config.yaml
activation: "squared_reglu"
balance_loss: 0.00741
norm_eps: 1e-05
optimizer: "adamw"
beta1: 0.9
grad_clip: 1.0
Below are experts of layer 4 (counted from 0) of a mixture-of-experts language model. Rows are named router (the router's row for the expert) and show model dimensions 0-127. Each number is 200 + 20 x the weight over its row's rms, rounded and kept within 0 to 999.
After each expert's rows: a language model's description of what the expert responds to. This comes from a sample of Wikipedia text that the model never trained on.

# expert 33
router,205,198,173,212,194,216,188,236,195,206,181,189,200,176,182,224,147,200,217,213,218,185,226,222,161,219,197,222,206,227,192,181,225,189,172,211,168,225,184,166,210,168,225,188,174,204,200,200,220,164,177,204,209,198,194,227,220,210,196,198,200,200,235,208,192,227,220,215,185,203,183,197,189,161,177,197,202,214,238,209,175,212,211,193,211,175,162,243,197,184,216,180,228,186,198,224,234,219,219,229,175,211,196,182,241,228,200,211,179,217,238,225,202,231,184,195,210,201,197,182,206,200,206,217,203,180,172,212
Continuation pieces that finish common words after a short onset in narrative prose (sl-iding, bra-ced, passeng-ers), plus nouns like home, car, food.

# expert 51
router,164,220,165,226,210,171,184,237,193,228,201,219,179,193,178,208,220,205,198,229,161,163,213,207,240,211,170,234,210,182,207,199,193,203,175,175,212,212,179,168,203,178,195,169,198,231,208,218,217,184,215,197,240,210,229,171,199,212,173,203,187,204,212,220,197,203,172,185,191,175,186,196,193,191,196,192,198,200,193,194,185,195,199,186,186,214,190,224,231,206,218,199,172,170,164,207,206,205,184,182,202,172,185,230,176,219,254,198,232,212,185,177,223,214,180,224,219,216,192,230,218,179,199,191,205,193,243,194
Colons in times, taxonomy and infobox fields (m:ss, Clade:), plus linking words in tables and credits such as of, by, with.

# expert 30
router,189,199,207,184,216,189,177,216,191,193,171,234,187,184,171,164,183,225,190,212,184,206,235,223,187,203,214,192,181,220,202,135,216,183,178,182,174,223,192,183,179,200,210,177,213,169,173,200,199,195,227,170,149,182,201,210,191,212,179,206,172,215,215,216,221,228,203,188,196,231,201,187,216,191,194,206,197,186,197,181,211,211,184,213,230,166,170,179,197,164,200,194,227,193,214,227,235,201,202,211,216,180,207,203,162,172,164,198,156,224,232,230,217,180,167,193,202,187,202,181,203,185,191,200,195,216,200,192
Later syllables of surnames and place names, such as Stockh-ol-m, Ord-on, Sh-ark, plus whole surnames like Brown, Clark, Hill.

# expert 18
router,188,201,190,245,200,187,186,226,205,182,182,218,195,196,188,208,158,212,199,238,211,223,203,219,184,190,197,173,167,231,188,174,199,184,171,180,181,189,172,168,193,181,205,203,192,187,168,207,184,180,179,200,219,207,181,213,182,220,192,212,198,194,234,195,236,223,179,176,167,221,205,227,225,164,200,188,204,170,227,205,197,227,227,198,195,201,165,226,188,158,224,206,211,214,209,210,247,214,190,196,219,168,181,198,188,172,207,211,190,229,225,236,194,195,200,175,227,203,240,192,204,195,200,202,162,221,201,188
Middle syllables inside long common or technical words, such as scl-er-osis, alg-or-ithmic, alc-oh-ol, spectrosc-op-y.

# expert 52
router,189,209,222,210,221,201,212,204,192,193,206,204,190,214,199,221,234,188,174,234,188,206,201,174,214,199,185,185,184,202,216,220,172,204,239,183,181,150,195,231,205,228,235,219,189,217,206,197,201,236,210,198,192,215,184,222,211,188,217,208,216,191,159,165,238,205,183,214,220,207,196,226,190,185,196,173,228,217,198,205,209,236,221,181,166,217,214,176,217,188,170,187,170,214,222,194,197,228,193,169,208,169,182,193,169,194,220,207,200,172,192,177,174,162,214,177,221,199,205,234,202,213,200,195,155,193,247,191
First digit of a year or the space before it, after at the, in, or a date, e.g. the 2009 World Junior.

# expert 11
router,189,186,245,167,192,210,195,206,173,207,226,161,222,170,201,200,198,215,175,211,188,193,199,184,202,170,189,212,207,215,219,234,177,188,221,206,216,175,204,227,228,199,165,174,214,205,193,194,197,200,187,179,143,199,199,173,214,187,212,197,215,221,188,181,162,208,214,177,217,160,226,226,175,207,199,215,224,216,196,200,234,212,187,196,189,249,195,189,199,177,224,177,199,219,209,190,214,205,175,179,208,194,201,156,180,185,198,187,173,213,195,214,196,209,229,240,241,192,156,187,194,209,202,224,213,215,221,196
Year digits and words in sports-season contexts, such as the 200 of 2009 before a league or draft name, plus League, Cup, awarded.

# expert 31
router,179,196,205,183,187,215,208,225,194,182,205,216,178,223,178,190,213,212,218,213,205,216,220,162,200,190,179,195,194,183,232,214,207,213,219,226,201,228,245,198,228,190,212,228,202,226,179,181,184,189,222,182,180,202,203,233,218,164,228,228,195,180,196,216,233,184,172,175,166,193,225,207,188,207,172,216,168,215,216,185,225,209,199,231,207,204,229,209,214,204,223,212,208,205,183,174,178,172,241,210,191,215,194,176,208,189,232,237,172,182,236,188,221,212,191,224,220,222,190,226,175,219,202,232,190,215,239,189
Commas after introductory phrases, dates and places, before and, which or a subject, plus while, where, because.

# expert 62
router,179,223,186,210,192,207,190,195,197,200,177,212,217,204,197,207,146,202,225,228,214,217,237,229,176,227,214,226,190,233,203,149,229,187,202,178,180,207,195,182,178,164,190,202,169,167,195,189,183,217,185,189,164,195,203,226,179,211,177,225,205,198,241,227,210,208,219,197,210,221,172,202,227,183,184,204,197,171,238,186,199,212,204,178,233,177,167,183,198,224,206,215,233,209,204,211,240,175,214,202,213,187,225,197,205,210,178,194,214,223,233,193,214,234,187,185,184,215,205,207,211,171,206,200,200,192,186,233
Continuations after a W or w, such as w-ore, w-ool, Kn-own, plus inner digits of large numbers in election and census tables.

# expert 28
router,182,215,211,215,200,179,189,207,230,187,225,185,225,177,183,216,219,169,205,188,161,197,192,181,204,226,169,212,196,173,173,194,170,202,207,233,160,172,205,232,197,219,206,209,213,213,207,200,218,195,228,215,226,218,163,253,207,187,210,237,197,186,197,204,207,206,212,218,208,243,197,177,197,192,217,201,197,188,172,200,191,200,222,205,207,215,180,176,209,197,198,184,197,185,195,203,210,209,220,178,178,206,178,222,187,221,245,184,212,193,216,156,192,200,152,164,225,199,181,241,195,189,210,169,191,207,246,216
Inner digits of multi-digit numbers such as years, ISBNs, page ranges and counts, e.g. the 7 in 1750, 9 in 1991.

# expert 3
router,205,161,182,180,197,169,221,208,198,229,236,204,196,214,197,172,214,227,212,202,184,198,171,216,226,163,173,217,170,167,212,245,161,188,206,197,215,215,178,202,186,188,198,175,180,219,174,190,187,226,179,195,166,214,220,199,192,179,195,179,167,191,231,175,157,205,227,213,192,196,197,196,219,200,164,238,222,208,186,191,218,193,208,216,187,214,212,190,221,196,193,192,188,225,173,177,193,203,172,179,218,198,179,170,203,213,226,215,230,211,168,166,189,193,199,210,189,175,204,162,191,221,183,183,186,172,188,198
Table pipes, arrows, colons and semicolons in lists and tables, plus "is" after an article's title subject, as in "Castelnuovo di Conza is".

# expert 44
router,183,187,189,217,184,193,173,178,228,227,207,209,230,163,194,194,231,203,221,177,214,199,184,230,178,213,222,213,198,189,179,208,212,188,195,164,176,155,223,216,176,188,173,196,192,213,198,147,205,186,190,177,190,193,202,175,219,198,183,222,186,169,186,239,205,184,208,174,205,207,212,210,215,224,184,180,195,202,208,177,229,195,226,220,213,181,207,196,200,184,201,230,203,178,232,190,195,205,188,186,198,199,221,189,191,189,204,231,213,193,257,205,213,214,228,204,197,151,168,184,192,184,213,226,190,228,174,251
Digits and pieces continuing numbers, years, dates, coordinates and codes in tables and chemistry strings, e.g. 191-7, 16-c-orto, SMILES fragments.

# expert 2
router,201,208,197,183,230,208,231,176,237,238,184,224,212,184,190,197,203,224,167,186,183,180,204,203,183,189,212,173,222,182,169,211,201,202,207,198,179,240,188,186,180,188,178,176,191,212,191,167,223,198,235,200,175,222,181,198,195,227,192,204,183,225,192,220,187,234,214,170,206,186,196,201,177,228,191,251,191,199,230,188,214,228,218,185,199,183,171,160,213,170,177,150,204,192,203,173,205,192,151,206,226,187,167,220,175,179,186,205,189,200,198,205,163,191,236,186,197,196,200,191,191,173,212,202,205,213,205,187
Word pieces inside foreign personal names, mostly after an initial capital like K, J, M, plus Thai script bytes, e.g. Jó-k-ai, Mik-h-ail, Yam-ag-ata.

# expert 49
router,229,191,190,197,216,197,191,199,202,184,175,185,224,197,201,197,182,194,222,202,220,199,201,228,171,212,225,219,199,178,189,169,214,186,179,222,189,200,189,201,196,164,216,201,228,179,216,174,241,242,208,182,167,217,207,208,177,201,200,233,218,181,229,225,194,184,199,217,212,181,192,211,200,186,192,228,195,230,206,181,204,190,177,200,224,178,176,170,204,201,170,221,206,190,190,204,208,197,223,203,204,214,256,222,218,239,170,213,188,218,188,182,195,241,172,185,150,163,207,190,202,187,190,240,213,160,186,229
Nouns and endings naming sections or subjects, such as Charts headings, Preceded by, career, song, book, tour, playoffs.

# expert 16
router,217,207,205,212,220,219,245,170,222,223,205,213,185,197,204,199,240,198,182,186,155,167,176,180,218,215,221,163,200,216,175,218,185,209,167,223,200,212,208,176,216,190,174,184,208,217,231,165,211,218,243,232,206,207,162,199,182,207,219,191,203,218,146,192,202,213,205,181,223,190,204,195,185,219,189,223,200,208,186,212,207,223,206,209,178,213,214,164,226,185,190,162,191,188,218,172,186,189,186,220,212,185,177,235,187,197,191,214,216,181,184,227,165,166,219,197,190,195,168,183,205,186,207,187,205,203,193,173
Word pieces inside or just after starting capitals of proper names, often Romance or foreign, like J-ose, Mad, Ben, Le, Rio de.

# expert 56
router,201,195,209,197,184,199,179,175,210,165,205,181,217,182,198,179,225,179,222,168,197,206,172,217,206,199,202,224,171,198,158,212,202,184,218,184,201,169,206,223,182,204,214,246,197,183,192,204,195,234,213,185,210,213,223,201,173,204,202,225,221,184,174,193,207,209,204,228,215,180,210,217,185,208,241,216,193,182,227,186,190,176,173,212,243,206,231,172,184,218,192,229,208,184,209,195,200,173,239,174,212,199,239,189,180,199,193,217,239,185,202,194,151,180,239,185,171,204,213,169,189,207,200,242,213,209,174,189
Words and endings within names of offices, courts, and institutions, such as General, Supreme, Chief, Jud-ic-ial, Royal College of Surge-ons.

# expert 47
router,222,153,218,181,189,195,201,189,214,177,191,170,209,223,193,225,173,186,193,216,197,179,195,160,227,230,202,199,242,198,222,196,223,193,187,183,192,214,168,196,233,212,210,238,203,160,191,192,169,194,205,195,170,185,224,196,219,168,190,194,228,205,173,198,175,181,228,207,174,200,208,176,233,188,184,193,179,219,164,207,231,164,190,184,231,200,206,186,190,192,192,232,201,213,191,201,203,222,181,167,177,215,199,217,195,192,170,208,163,175,208,204,186,193,211,221,194,193,196,266,211,202,198,201,199,180,203,224
Main verbs was, is, were, has been right after the subject in biographies, plus paragraph breaks after headings and table row ends.

# expert 61
router,184,200,222,197,225,200,188,173,216,200,205,217,202,202,176,172,169,189,210,135,237,189,202,188,174,227,176,149,208,213,203,187,214,175,197,217,205,229,235,184,185,214,180,233,176,190,163,210,161,169,229,222,209,192,217,207,192,169,193,213,205,188,210,201,204,204,170,191,188,229,184,205,193,207,223,190,166,196,189,195,188,207,223,202,219,173,222,213,161,192,186,201,203,184,200,211,206,216,181,192,198,191,175,197,225,202,178,201,211,177,207,209,139,185,208,189,195,222,191,209,220,178,207,174,185,219,159,178
Opening pieces of verbs after to, was or he in plot narration, such as w-ounded, s-uicide, pl-anned, sl-it, plus paragraph breaks.

# expert 55
router,220,232,223,179,211,220,201,201,180,208,227,191,166,180,240,187,228,192,214,176,206,220,239,208,177,233,170,189,212,218,213,199,177,175,233,199,243,198,202,245,189,235,183,186,212,200,183,184,219,225,215,176,191,219,175,213,197,172,178,213,218,200,234,223,196,185,217,191,221,200,240,190,187,206,197,196,169,165,208,209,212,220,192,204,177,157,217,168,222,184,203,199,194,207,189,202,184,192,212,196,185,197,197,200,181,218,186,230,183,212,201,175,204,228,175,190,218,248,174,223,178,206,182,192,205,217,229,216
First letters or digits starting a word after a space, quote or bracket, such as B in DownBeat, 1 in 1990, 2024.

# expert 34
router,209,181,190,224,213,200,191,197,223,213,159,199,195,188,174,183,168,208,222,185,219,185,212,223,166,239,208,219,201,223,193,172,215,181,161,206,190,230,217,182,196,170,202,185,187,186,228,176,214,199,204,214,178,188,170,230,215,204,176,220,215,230,226,215,211,215,178,214,229,233,178,215,188,173,159,185,212,193,224,214,207,195,216,205,218,156,163,184,208,202,190,220,211,181,210,220,207,191,213,226,194,223,216,209,238,234,176,210,172,189,231,205,194,232,165,203,175,193,212,217,207,167,195,169,216,211,189,196
Continuation pieces finishing a word after its first letters, like h-is, h-as, st-opp-ed, hund-red, want-ed, mostly in prose.

# expert 10
router,191,172,157,180,219,221,209,231,200,218,231,233,187,217,168,191,245,215,219,194,207,219,218,193,228,179,169,216,166,166,229,214,190,205,227,243,229,238,193,169,220,218,233,196,163,243,179,214,208,200,216,186,185,204,194,190,190,219,168,210,188,220,201,202,200,183,197,189,167,189,201,175,201,188,182,209,171,197,206,203,211,214,207,222,173,215,213,222,220,190,210,198,202,181,192,198,166,182,213,183,184,204,203,214,209,232,252,188,224,181,228,170,216,191,194,214,179,204,206,215,189,191,198,206,198,223,195,199
Coordinating words and commas joining list items or phrases, such as and, or, but, &, in names and enumerations.

# expert 19
router,176,175,200,175,214,189,173,203,174,191,200,189,173,189,180,179,247,208,241,185,205,240,177,203,197,201,238,196,205,183,217,192,212,196,170,174,230,178,218,191,206,208,176,210,234,190,222,196,212,206,214,193,204,217,213,230,181,156,197,233,175,224,211,215,234,180,214,189,207,195,229,185,188,188,207,200,169,159,176,172,222,183,174,214,234,202,223,174,156,198,200,212,226,178,177,225,187,178,251,195,220,206,180,205,188,171,203,188,159,201,197,203,211,207,207,199,222,189,199,187,203,181,196,198,220,203,199,190
Periods closing a sentence before a new one starts with The, He or In, plus closing ")." and ".", and ad-vert-ising.

# expert 50
router,219,201,194,208,198,166,237,184,226,186,195,227,230,181,176,204,233,183,196,197,194,174,199,227,204,236,230,213,185,184,202,202,180,171,172,220,200,224,191,188,219,156,183,185,217,183,245,190,238,239,219,204,203,217,168,191,161,215,197,218,214,202,167,222,202,228,192,206,202,196,174,206,195,174,182,221,210,218,225,188,200,205,190,192,194,203,189,162,183,205,194,193,195,190,199,170,178,173,208,181,227,191,211,254,178,209,176,206,177,217,157,204,191,226,189,199,164,181,179,171,210,186,189,212,201,190,189,189
Second pieces of names and words after a capital like P, B, D, V, in species lists and headings, e.g. B-en-ghazi, P-ast, D-ory-tomus.

# expert 6
router,219,184,234,250,223,190,187,194,198,217,227,204,198,199,193,175,170,197,220,197,193,207,206,203,155,196,229,191,239,198,213,170,244,214,196,177,226,211,218,200,233,214,208,237,195,177,211,207,192,166,202,188,209,175,184,221,217,208,213,204,209,211,205,200,185,200,164,255,194,187,179,229,216,238,188,212,196,184,166,202,173,196,207,202,206,207,195,233,191,230,183,199,200,207,202,193,211,202,220,228,199,196,209,203,234,218,183,221,184,172,218,205,191,182,173,224,190,221,168,237,227,184,204,184,163,225,167,192
Prepositions following a verb or noun in narrative prose, such as in, to, into, during, after, across, often before the.

# expert 43
router,193,224,178,205,218,226,190,170,213,156,198,163,202,204,181,172,196,200,207,191,220,231,192,214,188,201,175,213,198,164,171,197,190,179,225,186,191,182,171,180,186,198,204,223,196,219,199,184,224,190,220,186,213,204,226,185,196,171,183,238,233,198,219,222,197,185,209,237,219,246,190,223,223,210,217,179,188,184,215,180,179,194,221,194,204,187,223,178,176,196,205,215,175,199,228,198,207,176,217,156,226,205,179,218,223,207,216,193,161,208,220,198,200,210,186,181,186,168,161,234,211,183,199,189,197,217,253,215
Digits inside years, coordinates and table figures, spaces before numbers, and number words such as seven, four, several.

# expert 5
router,189,199,216,166,209,222,212,182,201,209,220,240,191,212,222,183,204,184,184,206,185,217,176,172,227,175,181,178,203,181,197,200,209,209,190,190,194,212,222,216,173,189,185,191,198,211,181,180,160,221,242,189,187,228,202,204,178,223,216,183,196,203,189,199,204,213,188,165,198,170,233,209,168,207,193,240,190,205,189,185,204,179,212,199,213,215,215,187,208,212,201,212,180,221,178,206,182,224,163,209,198,163,181,191,168,136,175,221,224,204,203,183,182,150,242,219,224,240,192,214,186,195,215,182,196,218,179,179
Commas, pipes, semicolons and parentheses right after a personal name in lists, bibliographies and rosters, plus first-name tokens such as Paul, Carl.

# expert 1
router,177,204,221,183,216,212,195,159,228,243,219,233,187,181,181,202,239,193,188,172,202,223,219,164,204,210,199,192,242,173,185,190,193,188,175,170,206,203,199,187,165,186,198,171,221,193,175,192,206,183,244,202,180,217,200,185,170,211,188,186,193,218,208,242,182,211,182,188,223,193,222,207,206,231,176,210,184,169,204,175,232,236,226,222,235,150,203,192,217,181,206,180,189,179,200,211,187,231,190,196,220,175,220,209,204,181,187,219,233,198,209,198,179,179,187,179,191,198,178,186,194,178,204,200,212,195,184,219
Middle and final pieces of proper names, especially foreign personal and place names, titles and numbers in tables, such as Rib-ault, Ady-ge-a, Emp-ress.

# expert 26
router,216,226,215,222,195,201,183,200,169,216,181,195,169,218,200,207,217,205,237,177,176,171,215,190,193,251,190,209,222,233,252,207,185,195,189,211,216,190,201,204,200,167,180,167,201,174,243,206,193,217,183,201,170,211,179,167,195,196,184,192,219,215,206,211,160,191,200,194,188,212,194,191,162,158,186,192,218,212,221,208,193,204,209,196,192,186,181,162,223,239,224,182,202,175,169,225,175,194,224,225,181,209,207,230,186,248,195,201,224,214,198,203,206,224,183,232,199,195,197,189,222,167,194,202,221,207,189,219
Second pieces of words starting with F or f, or other short capitals, mostly in titles and film/album lists, e.g. F-ew, F-av-orite, f-ant-asy.

# expert 57
router,192,191,204,225,178,221,162,198,194,210,186,162,206,189,199,207,189,218,197,215,207,198,189,209,169,185,218,216,227,157,165,218,203,209,182,206,209,164,190,185,245,208,226,228,204,166,190,225,212,155,187,194,227,200,200,208,223,200,192,197,187,167,213,176,236,206,202,263,214,202,183,196,196,207,207,158,186,204,189,193,202,176,195,239,235,218,200,240,158,195,197,190,203,186,228,198,193,201,209,216,175,233,197,199,210,204,185,214,161,193,204,207,192,211,178,159,209,188,172,217,213,199,219,221,198,179,187,221
Plural and -ing endings on nouns and verbs (testing, forests, operating), plus past participles like released, based, built.

# expert 41
router,210,192,199,192,199,201,183,162,162,205,236,178,192,188,199,194,224,185,223,217,215,210,167,205,171,215,203,212,198,169,192,238,185,215,249,197,219,183,177,234,184,218,193,212,225,210,168,198,221,198,204,180,194,220,234,175,187,209,178,209,202,182,211,189,192,192,220,178,221,200,231,198,181,199,228,177,187,218,193,191,191,212,189,201,208,208,239,194,189,182,225,207,166,227,195,192,165,208,206,217,226,195,172,170,174,192,216,219,174,236,171,216,196,223,228,178,212,182,159,169,213,216,178,242,220,221,195,192
Capital letters and digits inside acronyms, codes and technical names, such as NAS-CA-R, AR-I-MA, Pan-S-TA-RRS, 3D NA-N-D, plus subscript braces.

# expert 17
router,206,183,198,238,201,201,190,220,225,237,153,170,194,200,185,200,166,199,231,185,227,163,177,229,192,226,220,175,198,240,197,205,202,187,191,224,212,205,231,199,214,173,177,189,223,224,242,172,223,174,158,212,202,181,168,204,206,182,219,189,200,207,215,211,223,179,173,208,200,207,190,218,192,191,195,177,201,220,235,205,223,209,198,211,196,182,190,222,224,221,201,230,214,186,222,177,207,176,197,218,177,205,193,162,252,228,212,220,198,181,222,227,197,211,198,189,194,199,177,188,220,173,191,185,215,205,179,211
Inner word-piece fragments completing ordinary English words after an opening fragment, such as ev-ic-tee, sab-ot-age, t-or-pedo, errat-ic.

# expert 25
router,187,200,187,180,191,193,155,197,218,155,194,200,206,188,218,179,190,210,221,200,232,242,198,226,193,169,213,216,177,191,174,167,202,190,215,169,234,187,218,235,191,228,186,208,212,184,180,201,209,229,190,175,210,215,204,250,184,204,212,219,214,209,236,226,236,197,186,203,212,205,201,210,208,206,242,199,209,163,224,204,191,176,217,197,240,181,209,199,191,218,219,231,215,217,225,230,225,187,235,211,225,200,212,197,199,160,193,207,168,204,212,187,207,180,212,200,177,181,229,175,229,208,180,201,188,202,175,206
Later syllables of place names and words, such as Wars-aw, Stutt-g-art, pass-ag-eway, parad-ig-m, plus the word "of" after nouns.

# expert 15
router,218,193,216,194,212,204,187,191,188,186,194,175,203,223,181,170,182,226,226,205,219,216,182,223,159,235,254,192,208,171,185,219,227,176,202,215,227,185,208,226,227,213,199,221,222,182,217,216,198,193,215,215,222,209,212,208,184,183,178,197,209,196,194,212,204,191,208,205,218,202,211,214,228,210,218,217,216,215,153,176,209,178,174,183,229,166,236,185,201,226,179,176,244,192,203,176,180,191,250,213,228,208,203,206,205,204,167,185,199,196,236,166,186,206,227,175,201,182,190,163,218,195,209,229,213,198,177,204
Person-role and group nouns in sports and biography prose, such as president, director, club, side, bassist, running back.

# expert 35
router,184,211,181,243,171,184,207,234,185,219,181,214,165,182,193,188,171,189,202,197,218,192,210,218,180,215,231,203,194,219,203,190,215,211,184,198,216,227,221,175,243,187,205,170,187,185,191,230,224,172,173,195,209,218,184,235,224,179,191,171,204,209,216,214,184,193,163,211,180,190,192,205,220,186,189,208,181,186,178,187,181,198,241,202,184,199,165,237,188,220,225,175,228,203,165,211,187,169,204,237,184,183,180,189,244,217,167,174,207,191,205,195,225,187,198,207,208,240,228,228,216,215,210,199,206,208,196,186
Prepositions and conjunctions such as by, with, on, after, over, and after a verb or noun, and word pieces in architecture descriptions like qu-oin-ed.

# expert 13
router,201,206,209,174,226,183,163,203,190,221,219,200,192,190,178,187,233,195,222,189,189,214,190,208,216,193,185,178,221,177,174,204,181,177,188,195,192,218,186,160,179,166,206,167,212,211,140,158,217,177,224,200,191,196,207,210,176,210,173,194,154,223,231,228,167,183,230,185,231,171,233,211,200,234,191,219,185,200,198,173,206,218,223,189,199,156,197,187,214,195,184,191,198,167,217,220,196,208,171,199,200,200,188,192,226,179,175,164,185,208,217,229,183,197,193,203,212,201,186,201,205,187,201,196,234,211,173,217
Spaces, pipes, letters and digits inside wiki tables such as fight records, asteroid lists and sports results, e.g. TKO, KO, Pan-STARRS 1.

# expert 45
router,176,218,178,179,188,180,161,202,225,162,209,196,246,175,199,217,187,200,205,202,160,237,160,183,210,178,201,222,182,241,210,228,179,157,218,201,212,210,178,184,195,178,175,182,192,189,196,190,210,189,172,172,230,179,227,158,202,206,195,207,187,196,214,198,201,183,186,219,222,220,220,192,186,161,196,206,242,199,196,220,181,165,209,216,220,225,180,190,197,198,194,234,161,197,214,213,192,234,187,176,226,184,192,194,199,203,203,194,218,224,171,230,203,223,227,206,207,196,210,197,196,237,212,187,209,195,185,198
Paragraph breaks ending infobox lists and section headers like "See also==", plus the first piece of list field labels (C-ause, Gre-atest).

# expert 12
router,217,234,212,181,165,193,228,191,188,201,200,211,219,232,218,209,184,164,216,178,239,179,178,215,229,194,221,175,202,232,196,208,178,188,217,175,222,173,246,229,174,191,178,203,202,203,195,216,197,231,169,207,181,235,157,212,199,203,220,176,209,203,192,216,207,191,180,157,215,174,216,222,200,221,198,202,184,182,222,217,205,213,214,187,186,197,193,215,215,204,204,223,190,169,212,207,200,181,197,194,188,186,214,188,218,191,175,234,257,215,180,199,166,190,223,215,200,228,210,204,207,239,222,229,224,200,216,191
Second pieces of proper names and words starting Mar-, Bar-, Car-, such as Mar-o-ons, Car-av-elle, mar-ij-uana, plus stems like cele, tem.

# expert 39
router,219,209,202,170,173,217,177,168,179,190,179,176,218,186,221,186,211,202,217,153,223,216,193,212,208,217,228,214,209,175,191,186,190,191,184,196,221,165,225,239,182,210,190,196,240,203,212,202,220,205,176,213,191,212,197,216,187,202,213,241,223,212,241,212,196,182,184,194,224,194,240,195,204,206,215,218,189,179,235,181,187,172,179,193,237,178,217,189,220,231,187,239,197,162,219,195,204,190,217,220,197,229,237,195,222,178,191,205,228,211,228,177,202,228,221,201,165,228,190,206,170,190,193,221,204,194,186,220
Middle pieces of place and proper names such as Man-it-oba, plus city names like York, Boston and Philadelphia in tables.

# expert 7
router,195,188,182,234,179,192,184,237,196,182,195,200,178,192,180,195,202,218,199,212,235,187,175,189,203,160,211,193,177,208,179,190,210,223,205,190,185,192,195,206,202,252,197,206,203,214,185,213,194,194,186,225,244,199,164,188,221,220,216,196,202,203,206,189,246,193,199,192,203,234,204,205,212,192,243,153,213,184,221,221,180,189,221,205,206,210,220,248,168,176,228,193,186,234,222,210,216,191,213,209,229,181,179,200,185,180,236,221,196,216,215,234,197,210,215,168,236,182,219,171,232,222,204,207,183,194,200,173
Inner stems of long Latinate words, mostly before suffixes like -ation, -ated, -ic, such as mot-iv-ation, cas-ual-ties, attit-ud-es.

# expert 23
router,196,193,167,193,192,197,183,197,247,200,215,200,183,205,194,167,227,170,196,182,200,223,157,208,192,187,195,194,200,163,155,188,182,185,172,210,195,208,206,206,200,197,199,211,228,217,208,194,218,213,205,211,233,210,215,224,181,192,254,197,204,194,187,215,220,197,188,209,221,193,224,241,218,245,225,214,184,192,175,197,194,179,193,214,214,183,227,214,188,217,199,243,202,176,221,164,205,175,192,222,221,201,196,198,224,170,199,214,214,229,206,220,200,161,216,164,174,167,201,179,229,209,173,187,192,193,162,185
Final or middle syllables of proper names, such as species epithets, surnames and places like Venez-uel-a, Ped-ro, Leon-ard, often in lists or coordinates.

# expert 21
router,165,199,177,174,178,193,181,190,212,211,196,180,233,185,197,234,204,155,189,217,211,217,180,218,207,207,221,202,199,178,207,221,198,199,217,214,181,198,191,194,197,192,176,185,197,175,166,215,188,202,195,174,184,213,238,193,168,167,213,152,210,204,204,195,213,177,211,202,211,199,162,196,209,180,203,184,188,196,183,208,182,177,199,242,232,203,198,177,228,225,192,205,167,211,175,241,173,223,199,196,203,206,181,181,191,194,182,238,236,179,167,196,182,194,194,168,193,201,231,220,202,252,237,204,174,205,172,205
Field labels and line breaks in infobox or list entries (Born, Publisher, Division, Coordinates), plus career verbs like served, worked, built.

# expert 32
router,203,230,199,177,193,206,210,163,177,203,217,186,234,185,205,232,213,215,189,164,217,196,190,204,207,169,228,187,227,178,196,215,179,176,178,190,206,179,189,228,192,215,223,181,206,211,196,192,181,209,207,185,187,220,219,212,194,228,197,222,173,227,189,218,230,189,190,183,238,163,216,231,192,239,223,229,175,192,196,172,216,218,218,206,197,198,219,198,214,174,183,205,210,195,240,163,194,193,172,208,217,217,177,167,163,162,173,216,167,187,210,183,178,196,230,181,179,192,191,170,186,210,189,236,198,206,190,222
Endings and words for countries, peoples and institutions, especially Roman-ia, England, China, Army, often in sports tables, plus medal after Gold.

# expert 63
router,219,201,213,196,211,164,170,224,193,215,170,177,212,202,198,218,184,234,216,237,194,189,207,193,198,203,174,226,176,235,225,182,209,188,203,213,230,186,204,182,147,207,201,197,187,201,189,199,196,190,197,208,229,164,195,183,207,206,149,201,220,166,202,197,179,225,177,203,211,190,170,172,199,177,237,159,205,206,207,186,159,213,203,212,193,209,192,219,193,178,211,237,212,210,210,188,166,210,193,191,163,210,209,174,229,171,219,151,215,197,190,210,190,225,205,201,211,185,184,216,214,200,206,211,243,201,221,167
Degree signs, units and numbers in climate, election and sports tables (°C, %, /km, ft), plus initial letters of words inside cells.

# expert 46
router,198,212,217,184,186,181,222,224,178,211,202,219,210,217,237,244,165,231,193,228,199,214,207,213,203,165,221,186,174,240,206,192,196,208,217,164,180,187,171,197,171,185,202,184,202,216,168,213,171,223,192,211,192,205,183,196,202,245,178,205,185,183,189,201,205,209,177,157,201,170,222,212,220,195,209,204,191,194,231,196,213,211,228,184,206,199,172,204,204,165,234,197,171,208,204,224,220,235,182,186,178,179,204,180,169,172,204,202,236,230,181,226,199,188,234,190,230,224,206,163,213,197,226,202,207,204,208,199
Middle syllables of personal names, often Spanish, Italian, Romanian or Greek, like Ol-m-os, Car-ol-ina, N-il-o, Gri-ff-in.

# expert 22
router,168,200,234,170,205,175,192,195,182,222,212,216,218,171,177,225,212,231,187,186,197,184,224,190,215,206,197,193,198,238,199,200,195,155,173,218,221,196,185,178,180,192,159,179,214,201,177,192,195,211,232,176,218,205,212,189,211,207,193,211,197,217,203,216,159,182,217,204,206,162,233,214,210,190,216,216,212,170,145,210,218,224,234,197,214,171,183,203,214,185,216,213,184,182,205,193,216,239,169,182,183,220,185,231,218,175,183,172,230,184,192,191,198,200,218,209,220,206,156,179,205,206,214,186,232,181,222,207
Digits and pipe separators inside sports statistics tables, such as league standings, squad lists with FW/MF, match scores.

# expert 59
router,164,222,204,166,208,191,216,220,179,200,207,216,224,199,183,217,181,170,214,188,226,226,222,237,169,188,175,203,179,200,226,162,188,209,229,218,207,224,192,171,210,169,165,194,224,207,177,194,211,224,215,155,196,233,214,186,180,166,176,203,206,201,234,236,180,195,229,163,195,202,218,228,178,230,203,208,157,175,214,186,217,204,213,194,190,185,189,205,214,175,210,206,180,196,208,175,196,204,201,195,202,233,180,193,231,189,224,204,184,228,223,197,187,218,182,173,204,225,186,226,194,171,203,190,209,217,223,207
Individual digits inside long numbers, decimals, percentages and coordinates in tables and statistics, such as 40,0-0-0, 8.1%, 54°01′.

# expert 60
router,175,179,172,197,188,211,206,204,192,237,192,206,211,221,170,208,206,207,206,206,205,207,246,218,211,178,212,180,205,145,183,234,190,185,193,178,196,202,210,213,212,196,221,202,194,206,192,194,211,200,224,204,200,183,189,222,195,190,183,205,217,216,204,234,233,207,234,200,176,166,213,224,226,242,168,210,174,191,166,203,223,228,206,189,190,191,220,230,237,186,202,159,218,159,206,175,178,209,180,198,223,216,192,211,240,194,193,212,230,215,218,162,174,183,219,161,191,177,206,205,168,199,217,226,209,199,219,196
Final year digits in infobox birth dates, plus name, that, and quote or comma after foreign-script glosses, as in novel of the same name.

# expert 36
router,245,192,218,172,221,167,200,174,196,194,206,162,219,187,189,215,201,214,211,226,231,201,217,195,207,183,182,218,191,194,207,215,198,208,238,216,224,175,189,185,173,212,223,197,213,221,201,188,243,197,165,187,233,187,227,177,231,223,175,192,222,194,194,192,186,204,211,253,209,172,185,195,204,195,225,174,179,196,210,187,175,209,186,215,188,230,203,214,201,197,170,231,234,182,202,185,196,180,181,221,184,223,205,159,251,175,204,185,194,213,185,215,216,214,201,222,218,196,208,174,184,223,171,208,243,198,198,184
Table pipes and key words in census and election text, such as average density, population, Party, election, ±%.